config.toml
n_layer = 13
d_model = 512
n_experts = 128
experts_per_token = 6
d_expert = 32
d_shared_expert = 128
activation = "swiglu"
moe_layers = [0, 1, 2, 3, 4, 5, 6, 7, 8, 9, 10, 11, 12]
router_score = "softmax"
normalize_top_k = false
routed_scale = 5.2
balance_loss = 0.00725
balance_bias = false
router_noise = 0.3
router_cosine_scale = 20.0
init_std_router = 0.0192
lr_router = 0.00122
n_head = 8
n_kv_head = 2
head_dim = 64
vocab_size = 32768
norm = "rmsnorm"
norm_place = "pre"
norm_eps = 1e-05
positions = "rope"
rope_base = 2020.0
rope_fraction = 1.0
qk_norm = false
attn_scale = 0.125
tie_embeddings = false
parallel_block = false
init = "uniform"
init_std_qkv = 0.023
init_std_o = 0.0
init_std_up = 0.023
init_std_down = 0.0
optimizer = "adamw"
lr = 0.00087
lr_mult_o = 1.18
beta1 = 0.9
beta2 = 0.98
lr_head = 0.00519
grad_clip = 1.0
warmup_steps = 498
schedule = "wsd"
decay_fraction = 0.672
decay_shape = "linear"
final_lr_fraction = 0.1
batch_tokens = 131072
seq_len = 1024
doc_mask = true
z_loss = 0.0001
train_tokens = 613600000
steps = 4682
dataset = "wikipedia_en"
Below are experts of layer 8 (counted from 0) of a mixture-of-experts language model. Rows are named router (the router's row for the expert), gate (a neuron's input weights, with its number), up (a neuron's input weights, with its number) and show model dimensions 128-255. Each number is 128 + 32 x the weight over its row's rms, rounded and kept within 0 to 255. Numbers have three digits each.
After each expert's rows: a language model's description of what the expert responds to. This comes from a sample of Wikipedia text that the model never trained on.

# expert 2
router:101110114139161148129088155081160159192144110159068201076135077140013111100137064111159055148137100137151097061165162142210100180125095129115206161141044141164177147114094116136118171169129168129131141202114108134136138110150099077083072122131117114116131176114127138123081114150113114186170148133095055110120116147163114105132164130109046131079103097146141200095108134108137146112135
gate0:126144088146155110125088081101144129138136147162118130101104100135148166158134166125162212122139098176128118150164097154082158115109142075169158094137121137128126125106139199143171175169160137200106120032139155096165117093159146149110135132158083124116111114148066132122089137166175117116089099142156096116118117141142151154144136114054098104133123151109088113080055088113116109109147
up0:164115177140111139133174141167122120112105108141177158183113168145116093179121095074124094118096132060081131098114119119106095092156137162099117142114165141117101168179145107124081127095136120118158158198142132156069111157117113151150160149132167170102111119120184157107134053119101131099138121102185162148135130119118156129139149149178124143160161142141117149142140151144133094176122
Words inside names of wars, regions and bodies after "the", such as Second World War, River Tyne, West, 19th century.

# expert 0
router:107129098128117163148157070109124106111196141190154117148124109057120173102158091070163122103195124187113160100137061082144134136114126166120132096116143149125076151116058132130146161096135082158103144160139121098094078115097083147159168146153065192097077088127151117113125088017147126122168110119102099182096150120141150150144170155144137164165104120155101134131163144152109067118127
gate0:096159098114096090152130116111145126092126144095132142118103122162140150166109130094109121110097102137082111107118183129120199111148090093134146104176094125156117071091107142139140141117125116125076156157182223132174129096162203105172130179126141115180120111132075160107062082139124105094169175087126126202139118159152154168147137165170129102138142062153113127088142176116123127137111
up0:136146162149141116083175118128177156148121062239134157134181122185137181099109086143151093189171128147116130114121078140085076189070156088133228115120099098086100132155144128167114185112116162140146107069165094142079138094061092137094156073143081126132128119091177105099134109136057185172103132227083087123210127084170096129140167118127127144103071086143106168102137089153130123121152
Word-final pieces of non-English names and words, especially Slavic, Turkish or Nordic surname suffixes like -ović, -owski, -sson, -ov.

# expert 3
router:144127071149123154155169092122147099068095126094171131145133144117101143129141082063110162114129158109123160047171080068148139170148118154099098110221173197122165182161112111097166117116165121113118140200101128092130050175140134166170092181112157161113088062074147124128150077114105165124087124137126129153165155094162156114130103167164130203124091158144087160123120127158171098111116
gate0:095114171186102112135168123089089059046078116171093108137154169105149083107136085131132045171158136106132109122098122213140166108157107116176148084122147182076082140144129155150134122122044120152185097085125209118135104100162175125124127095066179099123110103127141143132157117118073101132177084080125148118182116150110137105159088187102129098104142133164122129114166127143101104128145
up0:144154091148127125099108133138161173177160119100169140101164094187103113152111162074129189098094172158113123141155145086097074080101150140078129153154106181136182165128161124150108125143197120153104124112088056148209140200108073142081118117177090164182164143120077151110115093156170088102116158156138106097117080178178131124160172106134108076119104117133172126129143148106140165101095
Common Western first names and Romance-style name fragments like -o, -ia, -io, e.g., Charles, Maria, Adriano, Antonia.

# expert 12
router:148088053101182153119102116133197137127121117133146132122147071120156108126126118139174149123188176101128171046132166090112068143161103105139125150149081129105167115071093128117112092027132115164137096159122094184132088058164162120148126153126202144178135115119132063157197135145153098149159143074100179122102141133099083113147149144113065098134122127088121091112144147158099131109142
gate0:131137108152102131111102177102136146084127130086127084123079113055142166102127102120114127142107124135076134115130151132060115183031082147110117120183115127109127136132133096110123074098150054110154077167133162143115115125108160133182130089106135102135128106090190123145201140089140103140131102164070168146127063149122134133175095118173159115118118134134083125188159119188063138132145
up0:113135129160133092101116112163108128115093064109173147121142118121132134105115099119128151126149092131128126145061137132160135130178160126092088121098106115116090102173118119120122160155178179186123163161146108089101129148136115104145122139152071187129104158107128088139076098143103171095066157097142096115104173099119137078131140069108155117149183119157166096124100100105081198098142
Common nouns after an article or preposition, like season, book, fire, cell, Week, plus the row-start pipe in track listings.

# expert 59
router:115138083093141130191170141136131136167121132092119136116119105117091149140077126144099119124050130082147133143161124162144124057121122161155142147150137006117127104170140149116136118178121112111117152141124153177142080081161162144126081144119116145092109120143142106157137160147152095124122123178166146110162118119128084114131136168109152168175110117200073143111123102113158092149105
gate0:124145118131175115129163148067140111107125144128104122120190119119158138116142095085127112110160114137168097110168177084173143104072108133110137152118131114108116054156102145152115108092160099070109113158178099172098149094010204083079067114146102142118132177102121127106145176085097110140076135189174114164149191153146053191124090148167135154130130092160114100150161057140080119161128
up0:158090121107180110111113075148148122069186158186128088179102119130155145088144046092127124107203147134177123129124064133147164116132175169114164080139126113147103112131099087128169140139163122152101148172129151191121135162059172125130155088164054153109141158131153131132137121083123125160141042090078133162178082101123117166134157139128108166141145149108169115169158116170156111141123
Word-internal fragments and suffixes like ic, ian, er, less, ous inside adjectives, nationalities and names, plus the word most.

# expert 36
router:146128086082102148162151075084114109103119142159160085129154108169125136123148167158030133112132101117145096058182151066157129153189196097105155107104177102094078097111114068120154173135156178053076160132080109091126084097147124192186096130124146045135099116130098109116112115121129139130152127102112109105106151181129131136132141159160136079188118105080109127141114126157148119090105
gate0:111137117100134161151154104087119123181075124153142134189131163159179114097196150120166164142131186105135151169139073141115173185062153158152084113147166227124099248168129140145154146091134180163124104139170084137136145158113113154140172145129110126162095115068127107113145115157109163092105120143113127139148099133135092102151114157148178134175126203097091115141131140136175142153108
up0:081163138115063116099112150183141145113125131210067118126154086131135107107109140151082073121130093108135055107133202156147096167153100102076222169114081102096136055072118132149103155093121116100133105066125158147123069114157135118093153142178116087143104180171107157116107147139150079140144119161104167151152129103065127149125106130039106140100110085140097118145104140114097090113116
Labels and separators in structured lists: Family:, Kingdom:, Released:, Website:, and semicolons or commas ending database IDs and citation names.